Weights of a small mixture-of-experts language model, trained from scratch on English Wikipedia.
Size: 9 layers, width 192, vocabulary 6703.
Training: a variant of Adam for the experts, 789M tokens, 6023 steps.
Below are experts of layer 4 (counted from 0) of a mixture-of-experts language model. Rows are named router (the router's row for the expert), gate (a neuron's input weights, with its number), up (a neuron's input weights, with its number) and show model dimensions 96-191. Each number is 128 + 32 x the weight over its row's rms, rounded and kept within 0 to 255. Numbers have three digits each.
Before each expert's rows: a language model's description of what the expert responds to; "gets" lists some tokens that make up at least twice as much of what it gets as of all text. This comes from a sample of Wikipedia text that the model never trained on. Tokens count by the router's weight.

# expert 51
What it handles: Infobox field labels. Field labels and list items in infoboxes, especially taxonomy entries like Genus, Phylum, Class, and chemical fields like Appearance and Crystal system.
gets: " the", " Class", " The", "The", " type", " Genus"
router:118158105083106121167110088150183122154157103131138174139163118118069177076120130162168164130138115184129112186134184087092140136123114133149089097128145122169168082136112127129118167078159207154177144107161124195125106167092195104113134092073142134188102126061156093157115121153139120067
gate3:137098136124179096110084138139159104142145106127105147121088162146130088117071152126155070136126108099153148102161157125086134118132147125131125098113109162091142142160081097109080102086125100100129110102116076138108163197125160142153114122082091149127147156119158123096136146149165079086
up3:111151116114146120194174117095148160112165169124108129150114141143151145146107076081126140093104141096111049134077089087156120165195152159178160106181079102138130190118122110076166144106132106176084148254121084117123139120160140124090119091141103171111083107137138115170114108087134115181
gate4:120110099186060181091124126140150108092156120131180084094123163097187122131117121120070143121142101092085167082163103078125132087091078192148111069144136090132138141150074189110130146146126095123139116177097124126108138156160132134152101096129112179142178137156174156089116152095103049127
up4:127127159158114104090174172152119144103163122149069078111178171106097110146085123092165145137156098127112138152100149117137166098093141111131123119086147151152109081138130095053075188211153149110107182075255144099169131156115113109115105137087131093143108160093182137108093167186114130203
gate5:137162133143160102072159107154158092104180103171134136138192159106113111118171096146139179133058122119139083143071144150142178109125133131033140117126054123114141149083109119124105137104166092157176125074119116127175189166086112105163100132151120079120115132102089159158071121122142150160
up5:089103110137076122127122098115095095158093148119089146202139174121133094160152140157112126159119068097072085163086153154128091135083112117063176140184101157126177091135158144148119111131105128160103188089112255107198120161149153107098091120088165073144061124115163114159111135076166134163
gate6:136105124063128177114101148120154101163148135110100182148090100187125120074119126106136153130124167141131114117107175108154112111088170101156139180119067128167082083151113127177156117136135136118114200157104166159139146105142088151142104130108142152097170151135141091119126127105154124115
up6:145149125112127127085161089132141164130087075146150116139159150154154147162092094125144112094131059112146125153088113143110122098115111112143129166083171149149170089100172131140106147117099192062149142172143106255138146095124102129059187137117134205140120165130149153103090157154171117171
gate7:139133143114175063113093123105103105099106103090157068121053136169109131151119107182128154107175132178119077167046166080138104120134120093140134109085129136178091162123182144142117133153139130126122116138089111127175126127134148111124136122146145118103124155090101130098117212130170129129
up7:165164125106201129172082221137186130099142125112130169154134171105143161100101131087163131132132120095118125098126115129114168143169131067123049137159103095110145165137094064122136062113083137112116147151098145120238112122160111093135136118068101104117203100146191149143146108192065131144
gate8:159128123146079125179086133101170091142037127113072109086136155100185115137091074129159175203108098064144176114106128119130133121167094134094150099099143127129153102121094155124079123150205125114120121094141158112171145141129145125135024124091143102111145091172174100134119070115122129127
up8:127117109115129087087138091134109122172190119127129108144137113152119122147124122133113103097145133170105110076148083192148058184091077161145167173145085171126151165099149106050146141151101099109106156151104109139145255085131107121062151177165110160135098161077146157121150103173120108156
gate9:146112165132149142113133123155179106125148120078139131077114155121133101144119129075134131140116120132114126137136097092156110157122115140194126123165130128135163180046147175105168153157160086113132115124116121123146143149115074093087123125137090196097094131141132090142125149133110100115
up9:113147164147167134175120140139169181140119081117168175085107175147147143117153133067108132127122085140060064159135115159141142119154097137087120149177109103139178141172109140125136091111077113114128119147099139146138084255091087089137080117103134150109136126109104075162091125157172152134
gate10:141136154120141135147119184133184109134111124158186134160113096172112158112097133155158098116135127114098158109110079084180156124098134134085126146130173092089210135148089180053142203092143065087085089136140157099106184115118116198112136152145123173106115136145168150163143124088157123178
up10:160162053093149132120120169106145125152092106130146231165162112146147126148084121148127148111123105116128104138162088116164127107181073091145096105130113087112175065144135101222182109108118105121173088118097135143086155115255115137113139128120148157101134162100107140116147126160094143089
gate11:156090115074100166153129117086135144125072113116142121104159138100087120132092172119123127105130115091118110141098058125151071131087148158146105066164127121054168160107123152133122121128148107116127124109151097124160093068147043134058076164100153118165156136103110179188137146114169160162
up11:169108107122150152120095101151187155118129087134190141061141157115126133100124105190139157136091098151154104197103060160173171131113081114173098097105101117134169117112111185153146112116118135090160105127112097131154090119136214123062054165091144135138142139111079108178098156141199203083
gate12:157165167140126105129166131073122143143097135079114113096152151140141127149157043059150130097110167113125139111053147113121142089119108129131123083156130149089139154093118090095186139064161114087120111138135128136141066111151096146130155075100112105165095045091142067142176124126104171086
up12:094115133150142182108152146138147109154157119055179101102110177166099131138093116130145159088139098086184114119116088155197142108104103083150156098097121096166095122114135124116078024075139123099132095090132153125136145165142075255118102107056163139099122128151111153139145085088116088115
gate13:137113108111095207154118088134107160108122142106106100133085076120087145136167116105098168149111135152171170073117108099078121107157192109073097182144171152080137127117150105158138144142119155172147094120109105140157105115180130127113104140136103104160127088138125191144128162125117077151
up13:139091143129139090113116146101143029100135150180054134175105174179119108098099141182141081144107088139188187134179144115114144095121064169134143132151060160106050116148132063166112133100136120151154103130146112130108099159079109113220126101118155158104110185084119100125097120138134115095
gate14:112115179085143206143123105117105167130059104134074100093177058128207084127088119112073144098177122110129181132140132135140145147056173136120130180114084169121153136101110132101192147120157122130096089149123130079142082068132135152141131112126176143139128155159095123124159099130134144147
up14:145122114152131099123078163089142124142179147105096140127150119095135119096140080139086129163122042069098130129170118125164162146109152106154137128127113195111111119030162112145138105197144102160123125068165109080131084116125100194154255155121184126083113190158131121119134039133086111145
gate15:136158115108135132119134097136135084162155175103085131104119158109129084105061145179114133172113162114117119094147133147153097109103100139135160148194140124133195101133139115143095165136136113147047152151071112095178113147113155064179158079136106063104158108093100156093153127099178135191
up15:144163128151169089140131094093123096137096123120142143083108089148123096079094146122192135165127127124094124140153152112148123086102149133077130110194150105178142076145164105189150091158104152077152199085131150150116151117104100123171205222115147112115090071131150140129127123103185148207
gate16:135111165131153084073161137178140128111209108130143148083093149098145140116071085091059171077137111075147186182101139113075100136131148137135111093126156085125135110083116132198178116134128158143142190171125159131085084076144111133137154122126063179144102121157156117103091104146121127154
up16:132112175130083093082124115113092154120196153107134129147146148189174144087115101063127134074112179103106140099087152162112127134133147169110157189185144125111172187112158150107156187150156140131145171145195123164114154134126057164106115185255139136160183144148132096105127110157147125100
gate17:103113119117163124118123098076155138105072140150136196073137101143082080095111117119132126155133130179111073153184092111116178105093090109106160098127093067132099162122186074188119085110193104126167069121160129109126085141144173127117124133129185174155088120133125143128176118119131087078
up17:131086083096162114139154147177165171132136168115084184169121139149099124111132183109107106160122126141122135142178125109110118097074081125127195130102159087169159161131176149119094152098221118097153085126102123148117084147151058156133145135136255162112126086124091106143172158177220122134
gate18:105099112116164144042127118063141136141146129089123106109158116143115121082179123128135133146071102172121120118078157145116191106075141113104123112102196128091136118115163133142138111138187146146150094150140074100129115118101115112136144176133127097114091158149108101160124182061051099126
up18:119070138115157095148118154109112157118126146139113154162102121176138125114228124097141134151090108115125120107138126133189040124104112152115144147147083142129047161096105127107148093127176108124109142147128120110118103138134165154137103173158130255089122127176101136105122076159173152127
gate19:154135145119144154162141206128155079118056159143121086166148139140138176151125117115108157104096075133138132164168158083121152120134114113134081160099156122096083120080105166169102120130163138103114120089132141093130133119147099088117097116121164150140100149175079114149167113125119170162
up19:169158136108197217146140108142136163159092097138134087124176102179144123137171146130138141146091137168111146148103149172122161134182084160127120108120125178123169102084119132136127162106212105126109159074145090084138077097114027100147121109099100131255089131093136111125109203154115119134
gate20:189118169145191060191132090092117158139164148131132111163077141150165156152158171092169135085140118091088091072113141151082199060130096210097124164080180105155134123164072171140120130087112119122112103108127076082136151166121152153130086107155112201127118119126127133130119124103145131102
up20:083112141132148131182151134157060139140119165105151065142077080154144117129150153124109174084119123140117083162110131114122159140170097117165116172101184091150140143100102170121146147104117148144129148151116108132167098173114131108122190088109114110108249098137103116105128156194077176095
gate21:141134152123124141132158146130167073156137129117128108123098128177139090136102134105174121081155153122119117126141121137164164097158165191148075129127130110136178166141091105078083189134078105080158105155149174116135152143113151125143067104090127146150133168168139140149133132127113117146
up21:086099166135131169099098163092037154087149111154075099108195065092077120111075120136111142129127141153114143103151131133163171139146081166114160160075124117103124073133148080180085092166166170139107153160137118114128101082128108126100085167137092132136149239133197079142162128094090113125
gate22:098113144135103148169111134128167118084118134123125132103141189106131106078121192127078145113131092157138136062188125130150098154139134133090111151174102185157116124113153051130146116102127140161086129096159089181133103120142114149165151146128109098140154147157154113081115141161145094134
up22:177114161110141139141129084171150132136183129121171143161135157138168141119093152116174157153128116111071131122150145138124129064057088149147087097064163092148103118141166209142097151122116100072106099170112130120108114162096202148119155150144118102126112155255110121085135140134161110142
gate23:092160098108124102175127157150108116091156149086163110120131143130145115128094152146153120122119093127103161140115103127176103118113087143184124152139148156125139151139165066125145177176076138097150156106087129087153140107116078042137171087137088088154186126118146096103118145103151150124
up23:134128096101106100155112080142128048153115127138087130143129109147112118169155171092149128173157177134075181121141160151092106121096132177100178068131129101117121183098104109096156158167095154195121173089132130151121154136145084133123168138127207130130123145116255140130156118141128108113
gate24:101096156152133121089138189099166114163158132158102143109168176051096145114133141115117108144176127119060151129158126112130121090219147117163129147127175135081097080153095079049114081140086105127139098153149124128151071130157099099127126064105084140153148153101091122125073128177104099109
up24:110101110156143153151155150117142167201147073174127094096104126095159120143091123089079177130131118113164186130109137077119166100105138136135137074113120142202206081169158108134162112093074152172069104086096107135148120165117123138137110156109124165096105127119073255108114136142136091125
gate25:161081127119099160155126154129086143093092160112101130130158078088094086162111197104082131099133177071145111101117137126139150164152129098146099161161133135097137134112182135111155089166118115161159091127100160030099146103192106103125123177120123197106097120137059078111145150170134190169
up25:108114164102087180125148143112083079109086176144113115148151095136108113126174169135076134124084155070161052094175181117145133144145139071137094131157174151143085128140123120133105068161145157167132086130161112056074187100165154150126140144102105166138116159127120074255134130156169130150
gate26:142130174148070126111122121159072106145123090093141085150136130145116099138116126106129145106140067126106102116110106177135167142135106046142159173075162158098160134109156146095126108109177098151152103048157149114166141110098146173104163144108085149140167110138133109186117151167114090140
up26:139095146111156190156093105133081181109139149165108102113133181100096115116140131133163172108123103183120114162156103153139158121167174103151119120141172126160120080099135112180148163149214118161141166092164109193098105141134135106105165160119130065160153092147129115124235073132138092122
gate27:130129108174167136141088182144066157193139177092108057156158124101176115161181132110098061127130111096144116133107120162147063128117113139138163076123151118156156162191150148080119164145125069130116145074152150123141093145125148097095150104063141061089121112134134160167096113107114127098
up27:090159126118127100136100124070151151143110128083134140150143136110103098160175163127127111137095119097131099116119069138198168132117167116203064118107188071168102143161136099131114154093153054187135076107147075178062140126121105118117101078131184079089138131076119137099136205142172080127
gate28:151122173128137138142107117099147182091108163182095046132130120131164180116109138100142136099104195118177085082166151115085215130120177133146138109044070110148156204129139138107126154099109119097166094107156111129112190110126160137103095126114091114153141118116122165118123131142105127120
up28:113137150117097119136118150134049112165179108046135095136087115173136130145096093163180089120115077121110121115149151142131128144104129211134116122125160116176136064129184174130108100143145156143138103155162065127135142160147144122133162081104138021139137069124164128141141195255076085133
gate29:102118139140131135138165138144133123126087150149115116170174096144145058151170148098107144115097118126171060120130135134082145129105129081121101113156174094129104081122181160147104178163192144137091110107143177053163140128132125132138138151139091135159125090118145186167166111118096106158
up29:128117124054127179182097098169124131119177109128097140109120149121146082153108163169141159126149133117127092075107209156092164157115151162151121167098120156123192112153112125072121149159163153184113125068087137085117163116130114158108134078145097121215108168098144139122135203128255110165
gate30:156126162139109154113131153091101095115112168216125129090144099174107107142142174185106076121136134152099123118115081095127075165126077141083122105184167076087143155124141136115141142114160106192093174092136099134092175088165139095098179135158153132148137132107167084121137128090156177128
up30:129091125141166091091080137174187136223097102099151158151095127109137178097124090119107161130160146137184097139136158159178173154131137132176109171069126205183093148148160155100063114075175076128134080139158146137099142120123142127134110143112127118106127096124126133175152110151090231100
gate31:134158121121122154150177152146128132141199147163108138079128098115141175089082116185098102139109121111146100149120130110148115149158139096173155110102151154109139114119113143168135109095124149108079081091096142100200106175136128161090109153101128135148171076152111121125131143101146153137
up31:125199104175136095123125189134116083130131109129093100132088123105114126125173105135074103145094111155187124120124117130165109144134152113078126163110168071162076147153100120127156133134089130102152149130125039157117168092170118109118095163143069122108239098128145135181179122146123151255
gate32:121083138109056106131145118136115151069116092123119118182111107153125124151147117183150099142172167149100130093093072131156119192118171145142112137141136068130135121125098154108162131155099137182111057137097138131110144106135100090129166097157153142136160082128196166152055148152120094130
up32:132128207076136113148153119155129201115135091107140137107127150162155096117106127121171090078132158161122097135126093129187131119146152177144111128125074058167165148128106150113165127098083137092143047169115109151173195166129150156146105132155173127153098126147187129139073188130137175145
gate33:110113136077170115174167115114091085111172107094111069168132073154130137196108074136070146079123084143136121136179166116060115160116135154191091111123164142130116134109159151119137135150090102134086116122135102074173142074183147127108134112111086049167112115110134128142181153091154080080
up33:118125101096112117117181170111107082082109107165112184182105164158120166180133118173171079127121070103106106107107152124122095128141159135160142127122136135091092061148167132122110094105145160155151154129146166096142103161100055112114099095114184089115148172142140092111086124148141134143
gate34:084113138133046154149114116135126136144085137158116139121110181151146083117086113073078104186079145183137195120214131139140140159142124108109112181126136138106143124028123172103036143077197071111069107126116122159135126135130128170141082091123120094142180100101130088133095133146146126135
up34:130178115128154155081111100135096091158074086107130126101100068168142111143161110162123109117144169153141123088093190156110080109113089134130169079128142075131153112164153145110127220138121123170164112114115087164134117151106168093103165129163127122088145115130126161118070124145077130111
gate35:097105087063131127146177142179141083066084155131102195089117185148133103113068161148096106130117100138087144103139104143131139155102104140086147116222076161088111132114138150070101108088149126137122172126149117126129160065148147140131143158078142129143141137108110236161127114164185140102
up35:128093086112134087125187118165134095094118149168124154132123149145121125143091146177100153097118080120083138124120086196131166119099089182118130100121105115117102149127122187088094115095156104130093141069125147085155108063133131115080187142118119112089152175142112162156081170158176152096
gate36:113160155155127127154146153153049133141151130061169095185113174102119123137157126180118108167154135085152105104123110146093145090107077141181126105120169045195149096144108122135142128118169159157132089157127145125095152081121179173109154116105112105087139122179122128123088079097104113109
up36:080124129114181129140128141153136073089130151114109102064092103172135092116110119123153100144141138123127143120112157107108167153122177134155172144136163130159106121111096171125107192101093135131162107122105107164128104235138106103126118140130103081152153118124158149119105205125130130145
gate37:119117142118178144096140160172151121120171148112084112113141099140124157171169150147162094143142129110071086059175137101149216129182095156156154100130097089126158121148113085145206148077156124116154202115128129133150154153106176178103108056124116081165148152132114139098143169107083202130
up37:132095088089173094065188108126164134087147112090098168142189143173127177146175103131142142067157087138097129082123107160130162115094155185166087142106096176169092125131080162143143114110140098124154114111095158107132175080066151145107126121088072114185087114126077150092144098178124141120
gate38:170188150113122114052125139109115064081114152113153154148135104132147113174138145160121104181123167121138191138108129148153124130081102127124134107161114170127137140082139138116080096114181116148151086196141129103141125135113083080125130132121109150137133069119074143126132111126122147136
up38:113095095153075128137168133146109136110108079141130145107115165146086108109074083089154155119150087173089114083119126150081109146201131102148124175143132123110111132147151086140144182213101137127140169125119183136129142130160121121132157121148142092125135144135151145063109186117152102137
gate39:065015154111101145155093155118105081167146090112092174094165148121129144121120171121124171143142110165143114090128148149165131110099140110161108137112159105142147146108095131122159134149186150121120150097154181170131143155164160175074108081139123128160114121156148110143134096146093094154
up39:081116134104134140111109077161139172082155154128170147133180098128142104105087091178117109162077096096088176134147082151151122132140081141067167129162071140153133147137080129109123146192157082164139177122117130136176137143079154151138118176132153182116122118130155131132128105117048136158
gate40:162118109104119127115092106080090146126090133125115136159171118129093151109201118112126122167142137124167124174130118146094162074165094081124104188112103161076165141124129177058094140158109190060103167154178087140091090140155116145098136119166112084167118136105114127114101110088133187137
up40:107129095168157133115127122099178110133130129147140071082128144091157128167080128126119150064119102137067138096151118124105136111091121113127098133116124129131057176110054102130052074120139107151090098167134117077138139120131149165161128095161163131144159164131102136127122056185125124163
gate41:145084121090132106154100152150156116106145096131177119128133071141072112117149111167125090082132127133108141169146172164099130095155120160124114117201164085147127134121144107177142108155118128162196117157121146134172100171138122169114097138125214055163090124143105111160150127102152085112
up41:096141126121140117091177089109080144161077146120107153127078161108194160137148169055090145123145175123155108086095097102104151132078175127079142162182114121113121168141127123137085142111121151118096136095151127108128100101097109087164131166165078152133073128142154095065153132127092117081
gate42:108123149187146069156072136204101126094136125056124194106147180155137107132112196131147098102168160140114175129160122166064148135129102133127093136101122137100115104153148113136076185127096092142148146183135114170175138155122179134153147130159085154139131159080075162078156069126154110116
up42:094173077148122107132151135118040134137121103128143137145169126148137103162160103092185134125127136135101090078142140163110120144115084067199081101076162124139170112172181126031129157094149115070119109120117132133167153129155190112145141101139117080166094126148084170120155106097165142148
gate43:177119161121090142109137106079126106162170136138134140133130123186099127155187076133141115128110122076144109087196107144168155176130110097099130157079126108137106167111167073153119097075090143081140191164138121147144129099136101138148098102149131135098177153118059156130174134178083143204
up43:179128115110067147136123113120147114124171090115128088120178095118095149126125113151120205115148185162157162177126122120173186163160097071171093165106104125139175115071130121093127113156108106131156170156162121114120113103136076080072135128114135194168143111098051159129114105139061127161
gate44:123082154166099135105133144096102112101145091111135084124090122113107132120166102124112160109138152131105096138095118130121145145086153108131078124099157123088105142174164114123098106104154118142141153120096161137068127119208110147112094092107173144104120053102107115142167115153054166119
up44:157076150179124152109135108160123145105094114173143104031125091104130109132141102126154165131136127173137123129060085147154173119174139133149153164075153121151129057132125075104153128195165156152116145166141155122162137091121120109044133128104106144135111110112147197144145048165042089101
gate45:108111101092173141121113113147141159114096103168105136082169135148096111102120126073137119132157132142169145163164091142092061094101188062167138149099103182122156103161134118039089134127142125136105134137140147159110124140125176174109185119090083184182137106134082114116111040087133111114
up45:111116074090120129131217161130122161140095137130144122155140170122123118130180195113120134091133130185108176139116143098131093139152154139151104150153120154052104114157116086124093137067145116135119109112132121133128124069148110152141133124095104136149180125110143085127059168133108086126
gate46:190148121168081053179090150109087111113100110129098131137127183139155160115206180130202137132183142136112152087181131088118157115136033236124153124117119124101171112101153152177183124144097112166152141188091133120159123126114175135122137100110161098074126124122118131100121099118120106153
up46:144096140110117131158105141140084101095128092101142105118120144135154096101131106148171151127072092122110114163085127136139148108060112147179105109116213150138118112241121092178111107152132125146133122056143101131094143141133136123101152199131090060156125112148149153101142150115163190100
gate47:111143119137114128122137130136180129087105127152116110144106102135067104137085104191096111207158131127192211122176092141220108131116140120155107137108120173098082099167165181198189124135091124157133123078127151120110147125119124134104134187084113151137150170120133147125147126173112108109
up47:041120166177120141146129107105094109058116144142118116137088093105106107099098105145100128132146139108146166087132121116138111185188186064149114137145076098064114125165166144188132119111140110156183104125110093136151103141145140139134105141114116157115072143217135144153117128139139135137
gate48:111140186121115123166091130118104070122158125127160167120135160140108152107190125167127143165153178124115156118196165100158138105156158137164119148112069119191138145141107085107089131135186133055175151142143156118077116139134154148201160227124132108149074137161158188122140086090094119127
up48:123123148085166144122138151150103135165142117133088133162067151152098113128080178091127154064122090123132124150162122108164132105090161112166104130075097086123148117138139139120124098181135145150105176093095127140100084175162137049155162091195107186082155178118153209092124133161126137124
gate49:171134154098106143090142121156104129132102097155161156177151127090175120108139163137197124122132157156062078080135131126128160124130126162088148168151119108166134143123131169175114125134142133133127107114126103126124110041115106075174121115088104094111112159142165123082175071174155158102
up49:115076164097112171111130104115111150173171132146155139134127111068119223110170114117176093087171178085116054129113130130153085170117115155138160123162094103087103165188110143128118118086118108154139102147137085174089136095140131132170184165134135097162124134084129110161133080134170127164
gate50:131134135136145141141148115119135120111113122125067114146117139112143121138178152072132105153085152103139132168148117120172168113058141165093124150100098142163107124079155033144115136099152098167091125145138078104140108135124135124110114120137117152117083159135184147140185120139145118078
up50:157202083097161163127137112127110157153155100156212119171090168089148105157118146116066112093169169153143123123140150100154118171195147128159198123199116118122135139126103148151139145132069141154119075123118119139133112138112106122110136118164199175152103060209163145108097169175128106130
gate51:193178145127124141135106112129071123174148088116117101163140218148175180146157143154174109131164088153150143135128137139116091159123122095181101208101127136121117163119061128169133126084120098145100182113087197164148078137130115100137131177104135169156153171107122175113132148146105058126
up51:106121104190120146110108101062132070147087134108080176133122152114199150134141139140138146067108093121103121129161143088096135178086144114173089146092100130164058122098120171129129164169170134130134161147070123176132087143147087153149145165149166112181169174139143077135144137086154065128
gate52:116119137088149109140117146149145153164039188125114143103128157158136109108067085146066133153097099122090146132174107128185149124168163174116149136131098123142163116076087115162101085098118112179106136132164101116121145162140152139136156119095097174055094094093116158117128091075143087189
up52:151111103135229104120126133122092128100163120139120112126081111157137094140196113103211144118166125096166082099141103154188146120104110082171112174070154082141135129105199165093153158121115162120199106110133112150187159106111146124083092166160109120115088101120095133154040145142116064143
gate53:132131182100147177147141144140173132141126141151131113168171067177099101138095161143131137105168126128129107149124167102076117113061158131055132104069151163104087082131082146136188124109128134131132179116124182077141147156157117150126089171145103150147151106137158098143112144125130118159
up53:143108139110116139059116048168114089082103114173058146096128144175143119143153118146124135088081120110123123123095128156072143129159150198209135142115160152090192147123166149148108123180153139190170129137162115122123158118123168095105075168131135144153093114142101173115118086125097129140
gate54:153120129107131086114151103132118122147165180101163097163159086182189143120126081139145141131109106112204119127153115120144126129072103150126147115154148103181123140179137159165129106069181124122125086081138128145171094107146105136131118121144075091079133157134169115146139099030121136159
up54:086107144088121103156135175081079068157139109160107148124126141179122136109192161070102133143127165082168158114131061139103179123141137124100131138081140113121128151145073196148190109104157108075124133128041115077113114085156159141127189142125157163122128135185142132133167053139120130134
gate55:114118146095068064105169143142154125127145158117102103121158123117128129138143178094249130137176152138081128126104076121129083129120116120112132095149105115121148125097150124107161133189112173127086180090127110131086179114121138069117130118177158118130169130145184099115113133131098172132
up55:110101097100100135064151095180119135187100200096138154166145135165050110119097180115101135108108143142135083095115118156111144134144133100099097076101151133151127180117130134140110126113095131129138102132101127072175146161112143113151139083176070096152184150123107121128126136086123094113
gate56:124095129188104068124158147102158182091156184099157157165116138141124094162078198168123142138160141093148106092127107147148096194100125108131169130132172078126122163124094142121149207066057112112184063134105107088133102139193195117197131108162117122183143142160125189141189122187147160148
up56:107138121140113124158080059107149127162127151107133162115122158167118112131141108154177147137116101145138153145155151134116091059146110123136138146108054165109092177139108071119139124076179118107198148152104156107075111117108117110161146142133107155134118137151123160132141134159133080070
gate57:163117095103113142139124147166141163116129159135144090103160150148155118103159156161107099129104161160079173171184125113182149150114137140109113200120105143145106150065115106146121107115179138078132159212113106160153204116133163124147111190139120121136133072104164159117115121117175192142
up57:093165106140087124116130137079140103127131139137105148134163106157123145132119120166149206123133088063125207136149150138133109134128117109149093129159185112110127113117141163181100186132109132160185145103095169124131097134128127114114214121162163081158104183132121121094149117131134067131
gate58:108148136127072203192156130084095116125107144132094050197120147130128085147134173118123174114097121091109135154106128116124131113161100139170164130133117139142171085200133162129154134137134139107124113155072128111221094111154100116174127093141112134118116116091110165114148159108186161148
up58:125125131153139101135063149166136080136105134137114129163098102126108155173122125089180164179162128182134140122151134118144143108069063150174136128132129162118092157124156079059189132145095116158055093163139129117115167127135086083105112129131132167149067130165164148115127176139070117141
gate59:127164147136119120149145109164103078155125107118177122123166139094096099074068140153080139164076157080114146132097123084165117126182153143095095128116169146155076109051130142118135101119174145145164124090138141126146192150115126147168056113140108086134095092095198088180100114172179140126
up59:110089179079133137146120097157141113114106129165054105111151085127128146110167109148131123157137096112055117139107167147116085139135111187117175146142180166134182130118168124168099099075121171147146205095125094171162171114130159135107136171109158064130152120136112148061127131085057163120
gate60:156170106152116217135150064159108128026148098140149152157074092154098143097147177183090133115116138128125126147143122127094098184133168114090142143203118115141139144185094160175102173120148148167104158206065139126158130058171084161143111147122143084123109142129107073121141129088150177158
up60:132093116098121107150089132091140172228123123090102096065091117119138136100122121097125088169102121091204095114112149125146161098141116064107094096110141156112063137112101120135124086126122100097175121085141113151033106128165131107159129090140128140075165091135108154117149124070115098117
gate61:163143138150133135164122146186140172144113118173170144119133137127179191168176120140133149116129141169101191122141073152118156142148048141119167064173070129118170165138116146132164112147112118104178075112129143111115135113074095114150076131124099114089139127152131207136091106116084112129
up61:113114164101105174094092110170113115155148089068127159165126136213108157115132089122124126149101101156112114120171163121106133140111072184133103138129152142185114139149141186074108085150109114140141098131111178008139130102109149105111145127087088081135144171177119141072136051092104125146
gate62:170138104098161155173152110146107119075102139088072150136096150157085110095169119136091115146144099150119060151112110145097123124109165106158138113161100095117122158175120122188143138115138139066154123061118097175164117070138148084129125177119154150142186162158130156169192146124093121135
up62:195140114090147172196129121166075144101107164047131151090126138131081105107197059139137105109128104142123118182145128106065150101115106125161087097100109077133165176154154102123136107155154139103160129112125169133080160089139134062085136122114126119184147136109106179146130107092071072103
gate63:158138130125129141143144138151111126094100116172089176170105090160170139097125108084128128139126113131115110121118139146094101124144164190097149122135161128113113140205115154180203166079089136139061142162114165066141089123132193137103112104147075120107101133165133100190090109115117100140
up63:109110139089119131141091181106176108118130106202150090105115131141132125141123144124054138111149138131099089137090129111133137098144086122117103113089120161103167087108149141136083104113141149097107033097107106122109121166133084055071168144090132130145122097119142098138081162120108160117
gate64:187118114107186083136129150113160153132104185098123160065138179108068120104147179117131105195071091081131118119099099127127131133177076143089165093113123149142090092111120086211088088092158102159120077083112070163108148139132130142134098069114121199128084140110119152150160113156148155148
up64:151038141069119104145112129119147144116163155061121145128145122131093146107126086161144131158144078090091118138119088113103195089148105171079124096143115175113094108163088116147112134112137138068147095080092084206071167149140123169159076095095115198139103081138126157143116049162193169186
gate65:100155165118109108120189103169158128187130096046136127132079126108127137136132162156138133109130192173114104108085135148167172133089152147098145140164087152190144074187093145157090153116135113107114149188124082121101188121123163167141158129182157116108126126114158132183124146120123094156
up65:103168141163144163153059112108107250108125176150127113185143106149142148139148053098136158108162210123059170094123101139179147152152139157134131118123109124111149135152125127139148166128090119099152182093157108113134115112112081090132177127133143137130079097161137160072058123111148128129
gate66:137128157096126120145135112128107110097090156185161120157136188156080145130130092101110125127108110100078119150137140133112102131134130183206166161120079114154139140186113138141170114187147140149137128119115125144163170154161120177125183132115074095084102142122149043119072120125105124160
up66:135122164160110139086121106097109126107148154070138085106149058126116095093130140184057173070128126121134121083126141185143114129106086110085135175118169135131083151047069116115039131108162128139118094128127100099164096155149138066140149123156168107145179135113072160082108126107124143111
gate67:165134113143157107101092105138111136084139102121142107086134167098133094085159075112138101221053153106079092127071112167130155073079077083178124091125160110121158150144114149149113100174128143094164162132153077144105064096155112092121145183095070154119103092154099118162152125136135122141
up67:157123151119137139096152139090151113130109185085113095130156084122112101130132163144109123139163105118080101100159114101127132143174143145155111130156110156113123108080081102111161127154134089135092129137151167074147121165130113118147156062159123174134139184116121159103122113178088132117
gate68:079181149130151129064105135107084139112165143122128149118176132079108131200137128134135104189125148116164131142161123127130112096084166142157143110131159165137076132111068152139140153187125110122162148099175178142113138136124135102116161149159165185143086096092109125164156154068152038131
up68:210115074089097115106158039100184151096102114088186136139138106164137165098131107112091141116078055095152125109158119132173085110091046137130121121169120108131152126075170146136126128065172087133124082111074141160126151093145078148130122113142127087098137151188102161135150086158085136123
gate69:151062125180137159129132144132100157159130140143069083141136084121108085102112133098113136154195162150142106125163111121085104109121101113082106101092162086112136121127081099126128115118108126074096120101120123081128123133121183115122057118061107141121140123154108215126100115158079155069
up69:116185146125108038126139180133117137114119118160121151124097149127121148115065129122117107081149178103170125109150134095172124100132159123103136146127181082160097146181163108107168074152108159142154139110165142098117210150129184126121070176109132139146131134133100164103151157077141105112
gate70:084129173134142136136129147111099132149128130136108144168084177083157079121124122101117147143144080113145117156121120119120138103147172135182135151088121118124154133133135126143158135112089145130111116149129133152166092126131133114113116108146100128128125145141127049180134173122077206145
up70:110144086101146118101163153117185101101185150119118128082181118156095144134037109129151131160110174132147103097136148135115101173115077137110137094168108125132136116119140108099121115126177122119106077096140154106113142174137093168195190103112122075083184135109133145114136134160137096163
gate71:085065101144117096093146110143114197105066141086133022128102116119182098142117075103169119106101165120149118078092159160169112178083093188104103162097167107165135200154107110050154119070151099101096106103157104149082133064132105101097144135163137147098158108145163107083148179159138106160
up71:139084142130151151114105127114041089129149041132134121111132081179164139107119142102151192128095072108143168150148130173091142050053118137107101122151116116136139187170093096149135107153157181130168104112086146138187088092116141147122107101172103074114149089121109187133139158129203097064
gate72:111118139178164144097096114145101107119109107155140117153146112146121132095157208145121073126121190089130110113147096164104139113142119110108146158155119106134155161122097102149057100094138136146133090156169148122132080122205102143105076117134114074118124109116094012126094182095096150190
up72:120145124106184122064155151131134146141082187151157132074186187126115136146129179131131093081156114118094144105111101182141105123140112149164119211119096052112127149092133072101091150134126150165104162129162122193130142141112163076120102124185107092116179109105074115140110127159093127146